config = dict(
    n_layer=8,
    d_model=192,
    n_experts=32,
    experts_per_token=1,
    d_expert=448,
    d_shared_expert=0,
    activation='xielu',
    moe_layers=[2, 3, 4, 5, 6, 7],
    router_score='softmax',
    normalize_top_k=False,
    routed_scale=5.66,
    balance_loss=0.0189,
    balance_bias=False,
    init_std_router=0.0126,
    lr_router=0.00102,
    vocab_size=10398,
    norm='rmsnorm',
    norm_eps=1e-07,
    tie_embeddings=False,
    optimizer='adamw',
    lr=0.00253,
    beta1=0.95,
    beta2=0.99,
    batch_tokens=131072,
    seq_len=512,
    train_tokens=730100000,
    steps=5571,
    dataset='wikipedia_en',
)
Below are experts of layer 4 (counted from 0) of a mixture-of-experts language model. Rows are named router (the router's row for the expert), down (a neuron's output weights, with its number) and show model dimensions 0-191. Each number is 128 + 32 x the weight over its row's rms, rounded and kept within 0 to 255.
After each expert's rows: a language model's description of what the expert responds to. This comes from a sample of Wikipedia text that the model never trained on.

# expert 19
router [153 207 200 119 176 144 159 107 147  75 114 116 196 103 140 158 150 149  92 138 132 106 167 161 119  66 148  61  99 117 135  87 137 144 131 139 127 119 149 104 157  62 116 113  86  99 229 139 164  83 108 173 146 175 129  70 171 170 108 168 126 117 151 112 113 143 117 139 151  94  71 143 164 135 155 128 116 119 146 177  85 161 117  90 166 133  80 142 141 143 159  89  69 138 110 142 117 164 120 105  15 113 143 155 155  70 157 140 188 106 149 126 118 108 107 135 128 131 180 145 117 167 122 216 142 123  84 136 151 120  89 127 181 130 120  69 126 135 103 138 129 105  98  86 113 130 121  95 102 121 146 136 147 158 133 175 126 128 150 142 103 154 142 113 104 167 164 144 110 134 188  95  94 144 182 133  66 125 119 106 142 152 147  87 160 145 157  88 135 104  96 167]
down3 [139  93 148 148  90 178  80 130 104  89 144 139 100 154  94 158 171 137 157 118 137 135 139 106 173 114 109 150  79 138 118 154 153 121  95 117 157 125  81 137  89 172  93 161  95 172 123 142 136 118 164 116 128 166 162  86 113 130  81 157 114 110 130 145 128 103  91 170  99  41 147 122 109 114 175  64 167 173 136  93  93 176  87  98 111 175 134 136  91 105 145 113 162  99 198  80  98 126 102 155  94  81 150 131 141  84 111 141 173 107  84  57 141 154  70  92 141 123 101 193 140  91 138 111 107 130 165  74 133 176  79 139  73 123 107 121 136 129 122  99 143 107 156 115  87  64  94 121 174 175 120 155  98 141 100  99 100 154  82 107 123 142 177 191  98 102 168 109 166 128  89 124  72  72  74 129 132 128 102  92 140  80 145 179 143 127 163 158  72 158  81 137]
Description: Infobox field labels. Field labels and table headers in infoboxes and lists, such as Genre, Website, Length, Position, Source, Notes, Career record.

# expert 24
router [100 154 129 111 148 152 160 103 142  66  50 139 139 112 164 158 137  50 153 133  85 158  69 163 109 109 139 130 109 158  99 170 146  61 112 143 130  93 145 126 143  92  91 111 153 124 162 118  77 155 121  95 114 155  85 195 107 106 127 102  88 136 140  64 106 103 166 152 134 131  59 153 151  71  93 176 114  97  93 146 119 134 190  81 156 135 144 154 132 148 117 157 129  94 137 156  85  97 115 149 140 135 176 145 114 141 160 190 109 114 151 116 109 145 159  92  69 122 177 140  74  47 102 106 109 150 115 126  73 134 162  56 146 109  69 110 137 157 158 186 150 215 116 110 117 183 117 102 148 112  86 155 189 125 176 132 128 121 152 139 213 152 146 133  95 138 125 133  70 141 154 153 103  77 109 147 149 146 124 137 145 158 132 169 122 132 156 145 111 123 155 155]
down3 [103 144 153 153 118 147 133 126  76 138 126 112 174 119 156 106  94 163 169 135  86 147 196 113 114 153 199 149  65 119 152 154 103 157 132 113 165 125 165 137 112 114 145 163 132 139 158  99 104 116 107 149 111 148 109 157 135 134 155 133 129  84 119 169  81 130 172 134 123 161  95 207 140 197 139  91  51 208 113 150 132 142 102 103 107 157  82 151  65 129  91  79 132 177 175 112 129 207 127  67 170 120 114 128 101 129  81 103 108 150 102 105 106 150 150  90 107 146 106 169 163 154  39 169 114 113  63  88 161 150 135 162 150 161 158 106 113 141 177 118  59 161 145 111 110 129 144 116  73  54 107 101  99 110 101 130 119  64  92 113 109 146 143  91 148 153 140 157 136 151 196 136  83 129 155 154 141 162 111 117 155  90 108 102 157 138  83 122 153 111 111  82]
Description: Place and institution nouns. Nouns naming places or bodies after a proper name, such as Location in infobox captions, Street, Railway, County, Department.

# expert 22
router [154 118 151 127 143 105 145 103 117 131 149 182  76 103 169 190 146 142 113  61  95 189 115 116 164 161 173 119 141 180 117 146 158 171 163 125 114 108 196 126 171 108 113 140 129 139 104 151 146 108 120 133  53  58  67 140 104 139 160  72 116 110 144 118 125 102 159 123 112 116 168 174 124 178 150 170 128  93 156 134 110  97 144 121  73 152 111 176 157 172  85  65 138  91 137 155 126  88 168 113 150  64 108 107 168 178 124  86 118 120  63 105 161 186 131 143 124 119 130 126 120 156  79  94 105 169  99 195 135 111  52 129 171 124 162 161 232 157 104  82 124 108 128  94 124 143 154 152 170 119 113  99 135 124  93 168 138 157 103 115  74  98 174 119 148 150 114 119 123 119  98 136 162  89 114 135 160  85 138 111 143 157 132 189 156 109 173 130 168 128 170 145]
down11 [131 131 139 127 124  98 141 136 169 145  72 146 158 149  78  95 165 143 219 158 120 154  68 108 155 141 154  74  86  55  96 142 142 125 141 186 168 169 153  98 149 106 107 140 115  88 133 168  97 139 165 153 123 108 111 148 123 147  32  96  89 146  61  79 130 112 153 131 106  65 168 161 158 105  86 195 115 104 141 109  78 116 166 158  94  98 166 175 140 119  99 140 178 138 127 141 110 113 151 127  98 125  68 116 155 124 151  97 112  78 139  76 112 113 140 102 111 129  77  46  98 121 109 152  83 163 162 128  87 205 172 144 168 143 124 167  98 116 168 153 177 112 133 128 156 162 123 170 134 127 167 111 120 134 135 154 142 123 108 145 106  95 127 142 150 165 146 108 144 122 113 119  53  77 104 155 142 179 159 168  92 140  99 117 172 140 192 148 147  90 136 109]
Description: Coordinates, times, CJK bytes. Degree and minute symbols and digits in coordinates, times and track lengths, plus byte pieces of Chinese or Thai characters.

# expert 14
router [122 192 162 111  62 141  90 138  94 139 105  76  72 130 139 133 126  94 149 146 116 174 145  82  91 148 130  76 137 142 134 138 120 173 131 170  71 129 157 187 162 149 129 119 153 158  97 143 135  99  90 103 170 169 106 164 118 126  89 118  94 135 131 130 183 156 163  77 149 155 159 162 151  70 141 116 126 179 131  62  88 111 115 132 159 116 165 128 156 105 148 189 175  88 142 176  84  91 100 153  93 109 153 173 159 165 183 169 174 153  47 100 135 171 174 190 185 141 127 135 176 138  92 111 134 136 142 112 104  97 158 106 109 101 125 200 142 102 128  80 140 138 152 173 144 125  95 101 143 167 133  75 118 102 122 140 192 114  85  70  99  84 127 163  88 109  97 174 151 136  90 106 140 111 128  80 135  96 153 154 128 181  89  99 111 140 102  87 103 109 133 129]
down0 [ 70 112 174 111  65 150 164 123 128 137 114  62 124  97 169  74 164 132 113 137 123 137 181 131 121 201 122  97 120 120  86 150 137 106  92 172 106  66 154  96 160 172 124 105 112 167 171 140 129 136 147 138 143 114 152 130  95 110 157 150 180 150 173  93 116 130 126  53 137  84 128 167 137 145 119 106 135  96 186 118 182 142 165 107 113 142 140 144 121 159 167 152 158 100  83  78  93 162 141 157 135 147  92 104  66 187 113 122 138  89 139 130 164 110 115 191  80  86 117  68 131 131 136 165 112  96 157  88 172 101  98 196 138 195 112 122 152 137 184 124 143 182 157 117 129 150 145 144  99 123 118 142 134  98 152 179 110  85 104  85 183 168 163 134 145 101 133 126 122  77 197 184 174 130 104 117 138 157  86 115 151  79 172  66 134 146 105  84 164 170 146 143]
Description: Name pieces and digits. Digits in year ranges and number lists, and pieces of surnames or names in lists of people, such as McReynolds, Auberjonois, 2001.

# expert 26
router [121 195 154 120  66 147  88 134  90 145 112  77  83 119 130 131 129  90 156 143 113 166 148  83  87 153 130  74 137 150 132 134 129 177 143 168  73 129 150 192 157 156 122 111 141 166 100 142 122  93  91 115 179 166 107 162 106 130  86 127  93 145 134 120 185 153 160  83 147 144 160 154 157  70 135 113 135 173 132  64 101 111 120 130 161 121 154 126 153 109 158 185 168  79 145 183  82  93 106 142  85 101 163 170 155 157 181 178 170 148  40 107 139 176 176 186 189 142 123 140 173 141  97  97 139 136 145 118  98 103 157 105 108  93 113 202 134 100 135  78 150 138 149 167 141 126 100 118 147 165 129  79 115 104 124 144 195 103  76  73  96  90 132 159  85 103 103 171 131 126  87 104 140 110 119  86 135 101 156 152 136 189  88  92 105 142 108  85 109 114 139 139]
down0 [125 124 111 108 143 126 130 140 134 115 207  50 155  83 204 142 129  88 177 118 124 152 139 184 142 145 149 113 165 142 136 111 163 113 200 175 140 154  59 150 119 151  69 143 120 153  98 154  93 138 119 125 118 127 149 131 109 122 110 117  77 128 127 112 112 147 105 135 172 120 145 113 177 141  91 128  34 127 137 101  79 138 122 154 160 144 159 134 153 143 144 157 206  87  79 117 106  52 126 160 129  93 178 140 129  97 168 121 150 129 165 136 131 126 153 196 137 119  57  85 171 165 150 179 135 115 143 119 136 150 175 177 166 152 123 149  79  92 125 120 101  72 102 110 176 137 150 159 150 147  67 173 133 174 178 148  82 138  83  72 158 138 119 143  93 121  81 145 159 127 146 144 106 118 131  76 120 177 102  90 113 169 125 148  90  91  93 170 114 101  70 112]
Description: Apostrophes and possessives. Apostrophes in names and contractions, such as Tiv'on and Hi-Lo's, plus possessive his, her, own and sentence-final periods.

# expert 17
router [109 122 159 152 129 118  90 161  79  81 113 147 107  63 123 120 124 130 150  92 132 140  64 120 106 106 192 132 132 120 180  72 161 141 112 185 130 134  91 102 114  71 142 137 101 101 183 114 129 171  92  94 187 165 193 130 127 116 156 151  58  70 152 110 111  71 143 124 164  82 114  91 164 153 102 126 163 132 142 118 129  96 118  82 141 164 149 143  98 153  88 153  78  62 124 123 106 107 124 137 111 165 143 137  60 108 130  86 124 133 196 129  99 118 131  75 104 155 129 101  97 165  88 177  76  76 152  64 137 104 154 178  70  58 156 131  87 155 142 112  99 141 142 170 179 102 116 133 153 125 132  96 127  97 144 143 112 114 113 136 165 124 138 157 190  94 114 107 190 127 120 126 135 119  81 161 176 150 164 172  75 175 137 145 110 109 125 163 104 103  68 156]
down1 [161  98  88 102 148 133  91 163  99 120  74  93 107 131 108 147 152 129  84 168  87 140 176 158 131 162 118  83 151 119 115 104 178 190 145 136 122 129 185 150 142 123 130 130 121 100 158 143  69 161 172 144 154  93  93 172 153 184 106 109 103 112  88 142 118  90  91 210 113 152  96 152 140 110 162 108  65 121  87  98 183 107 127  81 155 122 179 110 112 109 183 157 155 156 115 135 152  99 175 126 144  61  94 117 145 123 108  99  73 193 172 197 132 123 157 167 118 130 179 122 117 102 134  98  96 138  94 175 126 160 135 120  89 103 118 117 109 170 133 123 124  77 145 125 146  85  82  63  65 137 122  80 145 186 161 161 156 121  94  89 134 115 187 125 124 129 131 105 115  76  74  76 153 137 172 109  81 128 138 167  92 120 118 121 197 154 143 120  88  96 151  81]
Description: Month names and No. Month names in dates, such as January, May, October, and the period in No. before a number, such as No. 10.

# expert 29
router [121 191 163 108  63 143  88 139  90 141 105  77  71 128 142 133 124  91 148 146 116 171 148  81  92 146 132  76 139 143 134 136 126 172 133 171  69 129 155 186 161 151 128 117 151 160  96 141 136 100  90 104 170 168 104 163 115 124  90 120  96 135 132 130 182 155 162  79 150 156 158 162 150  70 141 117 129 178 130  61  88 112 118 132 160 117 163 129 157 104 151 189 178  88 141 175  83  92 101 155  93 111 154 174 158 162 184 167 171 151  46 103 132 173 173 187 186 138 126 136 179 140  90 109 135 140 143 113 103  96 160 105 108 101 125 201 142 101 128  78 141 135 151 171 143 123  94 101 143 169 135  75 119 100 122 138 192 112  84  73 100  84 126 166  89 111  99 173 149 135  90 105 141 109 127  80 136  97 157 153 127 181  90 102 110 140 102  86 105 110 137 131]
down16 [139  75 170 115 118 209  73 147 119 116  91 184 120 138 174 161 135 122 175 122 162  95 188  92 128 169 131 183 123  93  71 180 106  80 108 167 122 135 171 145 180  97 129 148 104 167  92 145 126 120  74 121 142 119 109  81 120 112  89 115 116 166 118 125 130 185 124  82 144 129 100 168 122  73 160  99  89 135 127  53 159  50 164 130 148 143 104 167 140  93 175 167 139  83 132 174  99 127 104 118 166 102 151 144 136 110 137 161 105 187 141 116  63 133 117 118 110 171 150  98 116 155 112 118 156 106 196 126  62  91 174 157  80  86 111 134 137 117 156 186  68 131 131 151 110 126 133  93 159 162 124 129 145 186 127 165 182 111 163 142 120 187 153  95 117 107 186  97 136 125 109 145 121  90 174 121 168 148 127 150 159 165 165 116 128 159 114  65 127 144 144 105]
Description: Surname and number fragments. Inner pieces of surnames, such as Saguisag and Kotzebue, digits in sports scores and years, and adverbs like generally, immediately.

# expert 15
router [100 155 129 164 239 114 168 115 104 151 100 133 170 134 167 142 127  75 101 116 149 152 185 144  74 135 142 143 111 144 122 151 182 167 136 102 141 104  62 126 119 139 155 118  98 157 111  96 121  96 204 131 124 108 143 124  62 131 151 138  79 139 133 137  81 135 110 121  81 124 157 167 158 151 110  66 158 119 110 139 173 140 155 156 119 109 123 128  94 185 170 126 163 152 131  92  91 121 163  96 169 153 103  92 137 116 137 140  53 144 113 195 124  96 101  66 107 168 152 154 145 140 153 160 169 122 129  89 107  87 160 120 135 155 134 102 114 174  80  93 114 139  82 147  85 173 117 178 118 137 156 112 105 131 145 123  81  81 105 158 147 233 133 126 121 115 110  89  92  81 172 142 108 132 127 182 156 109 140 102 189 150 165  99 112 124 152 195 134 209 136 152]
down0 [103  94 151  86 203 129 127 138  84 134 194  75  91 159 145 150  86 139 142 137 119 113  98  69 115 106  88 140  97 103 140 125  84 147 118  83 154  58 140  71 133  99 116  97  84 126 184 178 164 149 110 152 115 111 130 139  95 132 116 141 115 203 127 149 121  95  70 147 162 161 146 135 131 134 118  55 163 149 134 118 155 126 115 113 126 159 143 167 187 115  99 124 162 150 141  40 121  87 101 122  98 129 164 131 160 136 120 131 168  95 157 108 168 153 137 185 107 123 131 104 170 115 125 111 105 165 100  87 129 192 115 114 120 151 135 150  70 183 114 128 149  98 178 173 122 121 100  59  73 134 113  88 109 184 160 124 183  76 102 133 107 131  82 173  83  78 124 110 166 135 148 107 134 102 111 124 118 130 179 195 147 144 124 114 203 171 115  64 120 143 138 174]
Description: Line breaks. Newline tokens ending headings, sentences and list items, especially after = Title = headers and list entries.

# expert 11
router [ 70 162 160 173 150  77 187 134 156 172 135 136 165 106  86 110 158  75 141 126 143  76 127 125 116 154  87 135 124 125 104 178 138 106 106 121 113 135 143 120 103 104 138  63 167 129 145 120 156 128 146 112 108  97 136  75  72 112 153 190 158 163 103 144 111 132 140 129 102  91  80 152 105  95 108 187 149 131 157  94 179 107 125 142  81 148 135 199 168 143 112  55  95 149 146 112 119 105 102 102  98 125 120 113 162 136 142 131 158 143 135 125 195  98 127 158 112 104 130  81 110  96  91 111 120 132 163  70 107 113 133  90  81 170 128 159  93 146 116 124 135 140  74  87 115 171 100 160 148  97  46 124 158 148 166 182 164 104  97 129 170 116 165 190  77 159 119 143  94 131  76  79 141 124  82 195 157  88  67  91 128 131 202 160  91 157  87 161 149 146 146  76]
down0 [154 133  97 113 118 148  78 143 112 152  83 118 167 128 136 153 124 113  81 125 100 158  92  66  57 176  94 150 161 135 128 133  99 115 164 116  51 116 121 114  73  94 160 144 120 151 184 105 111 162 143 117  79 126 111 156 134 127 135 123  81 141 138 218 118 155 137 127 177 107 165 130 145 135  94 106 117 145 127 101 120 172 135 111 102  62  62 141 139 127 136 158  93  32 129  89 123 200 166 115 121 111 133 159 104 106 125 150 138 252 129 147 124 125 135  88 154 103 165 151 131 146 142 103 114 206 110  95 113  83 166 192 113 105 164 140 138 138 104  95  98  87 103 101 108 100 125 158 136 132  89 102 129 113 124 141 134 100 128 130 140 191  93 116 177 104 168 114 133 152 169  51 150 148 109 170 136 129 129 183 171 175 153 102 169 147 126 117 105  80 160 182]
Description: Clause-break commas. Commas after place names, dates and introductory words, plus that, when, while, dashes and colons, such as Springfield, Missouri, and However,.

# expert 30
router [112  72  75 114 110  98 158  92 141 110 143 139 164  86  85 156 116 122  53 141 102 107  60 110 127  71 102 123 152 119 127 113  81  94 120 147 104 156  99  82 172 178 126 183 105  74 151 130 124 154 179 150 156 111 119 105 138 125 165 129 122  88  78 123 127 132 162 217  92 149  98  40  92 112 120 131 113 108 169 146 191 131 153 171 180 140 125 103 128  85  89  88 148 121 139  93 162 158 133 117 160 127  98 140  96 166 142 127  91 120  85 111 108 124 134 135 136 124  94 195 113  92 129 113 152  81 193 159  71 113 108 111 163 143  78  94  84 118 110 109 130 154 161  98 164 174 136 131 117 118  84 146 129 114 121 131 117 123 104 169 116 172 163 166 175 151 102 144 204  67 125 167 120 169 105 107 152  97 170 143 148 164 149 145 154 163 126  75 214 104 139 167]
down6 [130 128  89 114  69 105 132  94  97 123 119 139 137 105 157  85 158 144 148  87 172 110 170 137 121 145 139 147 143 126 171 108 142  81  94 100 201 176 104 153  86 102  97 109 130 150 145 161 156 105 113 137  91 105 149 122 137 141 112 103 180 118 110 189 145 131 125 131 117  98 137 132 107 142 118 113 152 138 148 170 134 177 111 120 152  74  59 108 133  94 109 131 157 145 161 164 209 141 148  59 174 118 142 195 171  85  72 121 149 196 100 164 134 161 127 141  89 120 127 115 130 182 164 148 128 102 115 132 167 145  82 133 115  93 155 116 149 142 145 119 158 103 103  60 113  97 153 124 118 102 132 212 134  75  73 129 142 136 106 183 167 121  99  87  86  64 173 154  88 138 177 135  73 159 145 131 138 116 145 141 162  36 150 107 159  93  20 120 113 109 100 124]
Description: Adjective -al endings. Adjective suffixes al, ic, ical, ary in political and social wording, e.g. feud'al', political, Liberal, Catholic.

# expert 27
router [ 71  77 160 163 107 161 128 121  95 121 179 167  99 144  76 166 122 128 125  91 106  83 144 148 106 159 136 190 164  77 103 158 123  85 112 168 122  94 104  98 106 152  82 132 167  87 171 102  86 135 140 134 118 167  92 115 138  85  80  78 154 162 100 180 139 175 115 135 109 109 145  96 120 117 143 138 171 157  98 111 154 113 130 132 114  85 157 143 133  82 108 121 168 151 170 106 144 101 177  99 136 101 123  73 127 105 143 111 169 128 107 200 121 103 157  92  95 159 114 110 132  79 177 150 119 113 113 130 170  93  71  72  79 128 163 166 101 152  89 135  91 109 166 200  59 180 154 184  77 102 136 144 160 152  78  90  65 142 185 128  94 116 157 135 125 143 105 135 137 100 179  85 117 160 144 142 101 149 141 120 159  57 148 145 117 100 106 152 167 186 166  96]
down19 [163 100 159 175 171 111 176  82 112 107 121 102 161 135 171 134 151 168 115 120 191 153 155 105 118 104 161 169  59 120 143 148  94 101 117 122 176 134 181 167 127 115 157 134  56  12 169 137 130 134 152 128  99 157 115 155 152 134 192 154  66 118 119 132 121  80 154 125 161 120 107 186  98 162 146 187  93 125 141  81 102 120 128 129 133 191  80 169 140  99 185 165 158 108 165 176  96 114 110 143 129 121  82 138  89 134 110 117  85 159 147  89  82 147  97 117 132 133 127  83  82 185 149 146  96 112  80 129 125 105 144 138 139 130  63  88 109 151 114 106 152 121 147 146 154  72 155  84 174 137 146 139 146 106 134 161 228 188  95 143 171 130 140  77 147 122 115 148 115 200 157 141 140 123 138 134 126 169  94 135 133  68 124 123 139 145 117 147 114 139 155 161]
Description: Prepositions and quantifiers. Prepositions like of, for, with, against, and quantifiers such as all, several, some, two, before a noun phrase.

# expert 28
router [157 135 102 126 109  91 108 145 192 124 132  98 150 104 121  68 117 138 120 124 120  54 101 115 100 136  75 175 127 148 166 185  79 139  97 170 170  81 183 166  85 103 167 120 114 126 123 120 144  96 130 196 116 145  75 152 136 165 131 150  79 126 148 154 108 169 156 190  83 125 126 188  86 101 152 114 101 145  88 142 132 147 144 117 146 149  67 175 124 143 161  93 112 105  99 119 172 139 163 164 137  83 171 106  95 125 163 151 133 121 210 130 129  78 117 132 138  86 102 195 100 148 100 118 119 152 103 155  55  99 164 136 121 106  97 122  98 158 206 121 150 102 112 163 156 138 129  86  96 136 134 180 125  92 112 128  87 149  92 214  90  84 119 131 162 127  87 105 116 120 142 102  92  99  90 134 173  67 124 152 123 123  98 130 203 145 152 122 103 119 110 195]
down0 [122  99 161 100 152  55 128 130 183 115 179  83 163  74 200 139 121 111 113  91 115 160 120 150  57 115 131 160 100 105 109 132 140 101 141 133 149  89 104 118 148 123 134 126 180  99 151 146 121 157 155  88  87 129  94 162 106 128 120 105  81 112  87 137 160 100 123 112 111 199  93 142 182 128 166  53 141  36 121 147 120 100 115 128 134 182 165 179 102 133 204 144 201 163 143 190 108 113  92 171 120 120  45  82 111  57 149 112 105 109 156 110 155 105 101 146 133 187 147 132 202 100 108 206 131 139 133 168 109 127 138 137 135 147 149  99 122 135 138 151 113 115 121 109 179  95 101 136 134 113 126 153 127 157 142 160 147 156 177 177 119 122 196 160 130 137 145 140  95 109 124 150 105 169 148 191  90 107 119 144 128  87 151 100 137 154 154 152 115  75 157 132]
Description: Reporting verbs, word stems. Reporting verbs like said, stated, wrote, announced, and mid-word stems such as the if in specific, significance, identifier.

# expert 4
router [122 193 162 114  62 141  91 137  91 141 108  75  72 128 136 131 125  94 147 144 115 173 147  82  93 146 129  75 142 139 134 140 124 170 132 170  69 129 157 189 161 148 126 117 154 156  96 143 138 101  89 106 170 166 107 162 112 125  87 118  97 136 131 131 184 155 158  77 149 157 156 163 152  71 140 117 128 177 131  61  86 110 117 133 161 116 164 129 154 106 152 190 176  90 144 173  84  88 103 155  94 109 154 173 160 165 185 167 177 152  47 101 130 172 174 191 185 139 128 138 178 140  94 108 137 138 143 115 104  95 159 106 106 103 125 198 144 102 132  80 140 136 150 170 142 123  96 101 145 169 132  76 119 101 121 138 192 112  84  68 101  85 126 165  86 109  98 173 148 134  91 104 139 108 127  80 138  97 153 153 129 182  89 100 106 143 101  86 106 110 133 128]
down23 [108 155 115  82 148 138  92 127 140 128 130 171 135  97 142 105 101 149  56 137 126  92  77  97 119 116 135 116  60  78 130  92 136 104 112 100 115 121 146 129 100 123 195 139  48 172 143 111 172 121 108 125  67 195 189 100 100 138  78 117 157 119 183  88 120 106  92 152 176 150  87 120 142 132 122 101  79 133 178 148 120 146 150 110 135 112  72 104  99 153 140  64 121  75 158  86 169 120 125 168 146 138 139 140  93 151 242 160 158  96 104 154 123 155 148 123  88 122 169 147 124  91 111 118 144 165 145 119  83  94 171 150 152 160  81  63 143 152 134  95 120  95 142 138 154 154 131 120 128 107 142 152 176 120 163 151  87 135  96 159  93 204  94 118 122  52 140 167 116 134 153  90 120 156 148 155  85 142 131 146 142  74  95 138 149 179 113 104 183  88  79  97]
Description: Year digits, name fragments. Middle digits of years after 1 (1998, 1985, 1896) plus odd letter fragments inside surnames and model codes.

# expert 2
router [178 166 110 133 138 139 130  96 158 107  89 106  57 196  89 166 116 166  92 137 141 157 139  82  83 142 159 109 132 144 123 104 129 124 126 163 162 140 177 151 172  91 107  92 114 182 127 185 113 123 116 125 124 120 114  75 132 136  96 122 116  78 124 149  94 133 175 147 149 174 120 178 159 138 149 108 202 158 149 146  84 134 124 137 138 146 177 122 129 132 144 159 178 178 169 132 164 153 148 114 118 172 171 129 169 137 142 156 174 125 148 171 160 174  75 138 155 112 120 147  88 151 148  91 121 141  87 125 129 184 111 131 123 161  73  74 192 122 172 172  91 110 144  99 109  84 151 115  85  79 141 112 179 180 130 142 165  71  98 137  90 177 142 202 164 139 120 129  90 129 100  86 128 184 147 132  85 108 183 101  99  88 124 127 111 202 174 168  76 140  80 155]
down1 [218  81 114 150 133  69  87 137 107 111 113 148 167 118 108 106  29 113  77  95  98 117 153 198 135 131 145 129 169 106 119  88 107 167 153  77 160  89 111 108 137 116 132 101 103 116 176 112  67 154 154 136 131 157 111 157  97 149  91  52 118 133 122  93 199 121 121 148  91  61 139 160  85 104 200 139 154  61  87 134 144 123 128 103 135 124  77  84 135 130 109 167 123 142 123  94 130  77 161 129 101 115 140 126 123 166 127 141  87 171 133 175  77 161 139 101 107 125  78 142  79 123 105  58 153 136  90  88 129 139  71 148  75 107 102 189 169 131 103 146 166 138 121 124  96 136 129 133 153 115 169 175 139  85  87  89  98 133 142 142 116 141 152 110  80 121 114 165  91 126 133 104  85  89 131 176  78 115 130  91 113  50 104 135 145 167 145 115 138 131 121 103]
Description: Table cell tokens. Closing parentheses, pipes, spaces and short pieces inside wiki tables, especially climate data and racing results, such as 26.8), |, 3.

# expert 9
router [164 152 135  99 117 112 111 160 158  96 101 122  66 130 116 154  82 180 161 166 168 163 159 108 117 107 144 124 147  93 171 130 116 177  92  60 141  91 141 177 212  89  97  75 119 120 105 191  99 137 123  88 109  99 134 155 103 147 127  89  86 187 126  50 221 165 137 112 171 105 138 171 142  76  82 105 127 183 152 149  98 127 166 127 168 131 146  89  88 146 144 139 143 154 138 124  91 119 110 136 172 186 170 150 147 129 136 150 106 111 101 217 117  99  76 152  68 182 124 135 141 116  76 160 115 113 129  96 158 104 147 138 124 128 111 142 183 117 104 113 153  83 187  92 124 117 132 108 102 132  57 135 183 140 139 110 171 122 118  90 171 107 156 123 136 156 147 112  85  52 119 135 123 145 120  96 127 168 179 104 112 167 131 151 102 146  93 140 161 136 132 126]
down0 [ 81 112 119 120 167 127 137  77  95 127 140 102 107  94 107 126 103 147 134 118 139 124 139 121 137 162 142 136 151 115 106 109 133 124 171 126  70  76 109 168 156 146 127 143 104 106 138 147 167 115 113 151 167 124  90 175 123  97  97 103  94 108 125 117   0  98 133 150 105 164 131 187 173 153 137 127 115  99  89  89 174 125 136 109 177 177 120 119 119 106 104 131 109  88 123  91 140  75 126 144 128 113 112 136  66 136 126 132 139 111 155 100 155 182 163 134 132 104 112 114 115 165 196 127 126 164 120  87 105 100  84  60 119 119 179 180 122  67 128  97 130 165 145 166 187 126 102 148 170 134 220  84  81 125 151 155 101 111 185 108  64 141  93 102 147  54  76 127 119 129  84 115  75 154 138 101 181  83  99 139 187 109 119 149 141 115 145 137 155  96 126 123]
Description: Definite article. Determiners, mostly the or The starting a noun phrase after of, in or a full stop, plus its, their, his.

# expert 20
router [120 193 160 110  63 139  93 137  91 141 108  76  72 132 135 135 125  94 146 144 114 173 145  82  91 150 128  76 137 145 133 140 125 171 132 170  70 131 158 188 161 149 124 117 154 159  98 140 135  97  90 105 172 167 104 164 118 124  89 120  97 135 132 129 182 155 164  75 149 155 159 164 150  71 140 117 126 176 131  61  88 109 114 130 157 116 164 128 156 105 147 189 176  85 141 175  84  89  99 156  93 105 155 173 158 165 183 165 175 153  47  99 136 173 175 188 185 140 126 136 176 140  92 110 135 140 141 112 104 101 157 108 107 101 124 200 142 102 129  82 140 137 153 174 140 124  92 101 143 168 132  76 119 102 121 139 191 113  85  72  99  83 129 164  86 110  97 174 151 136  90 105 141 110 126  81 137  96 152 153 129 179  90  96 108 141 100  85 102 108 134 125]
down3 [155 122 133  70 159 156 161 162 104 141 150 179 167  65 101 198 116 154  91 139 100 129 127 109  75 166 144 148 143 128  39 110  85 128  75 122 132 136 146 202  75 138 131 143 127 105 103 162 126 113 113 130 159 150  90 141 119 100 169 142 130 158  96 142 153 121  79  86  91 122 174  90 117 130 150 129  91 172 135  86 103 137  87 142 127  86 168  87 158  73 139 125 149 147 122 154 156 119 158  84 207 185 158 166 166 194 118  82 141 102 154 133 139 101 135 108  67 105 139 116 148 100 143 128  79 130 124 124 115  51 123 109 102 110 108 149 147 182 132 132 106 145 144  92 110 146 100 170 159 128  95 147 149 173 121 112 140  94 154  93 102 150  99 139 127  75 186 164 163 131 154 116 118 124 131 140 192 127  65 129 206 125  83  90 187 128 134 174 148 112 159  48]
Description: Numeric and name fragments. Digits and decimal points in tables, coordinates and years, plus common first names like Dave, Gary, Tony, and foreign word pieces.

# expert 23
router [139 174 175  85 133 115 138 138 137 141 136 112 194 100 154 123  65 101 178 108 219 153 123 136 127 185 106 138 179 146 126 167 144 132 112  86  36  47  79 127 171 103 150  91 142 152 166  89 128 133 105 102 131 113 102 106  64 116 154 143 146 137  83  93 106 191 169 120 152 169 127 161 140 153 105 161 188 137 109 114 150 134 195 124  93  95 130 105 109 127 100 176 129  93 159 116 114  95  56  85 116 187 168 106 172 145 190 156  92 127 179 139 117 100 146 144 154  75 142  92 103  89  97 125 131 126 132 118 114 149 162 141  84  83 103  91 142 130 158 134 154 143 144 128  84  85 110 112 174 115 141  90 141 132 154  96 153  62 118  97  67 159 125 144 130 130 162 159 152 128 152 150 139 178  87 138 176  78  99 149 117 180 178 108 152 104 144 103 145 125 121 164]
down0 [ 67  54 122 173 135 116 109 119  92  93 108 132  92 173 150  98 145 134 150 140  34  87 133 132 156 148 109 141  78  76 162 164 125 149 139 111 189 116 147 164 163 163 142 188 132 188 129 114 172 151  87 146 116  47 179 112  94 126 175 167 139 167 138 162 123  53 168 144 140 126 149  97  79 126 140  81 123 192 107 148 137 131  99  99 202 143 132 164  94 142 133 146 120 152 116 145 160 125 116 109 154  98 117 106  85 107 101 103 147 195 120 152 157 169 107 136 127 181 122 128 156 116 127 131  90  98 118 140 175 130 146 158 151 185 118 122 105 111 156 135 185 136 129 144 141 133 179 154 143 129  83  89 156 105 147 124 104 143 126 136 117 143 171  76  68  77 104  74 119 144 110 126 105 135 149 146  53 123 204 121  93  69 124 188 134  71 126 155 147 122 117  87]
Description: As and headings. The word as after known, served or translated, plus became, opening parentheses, quotes and === heading marks.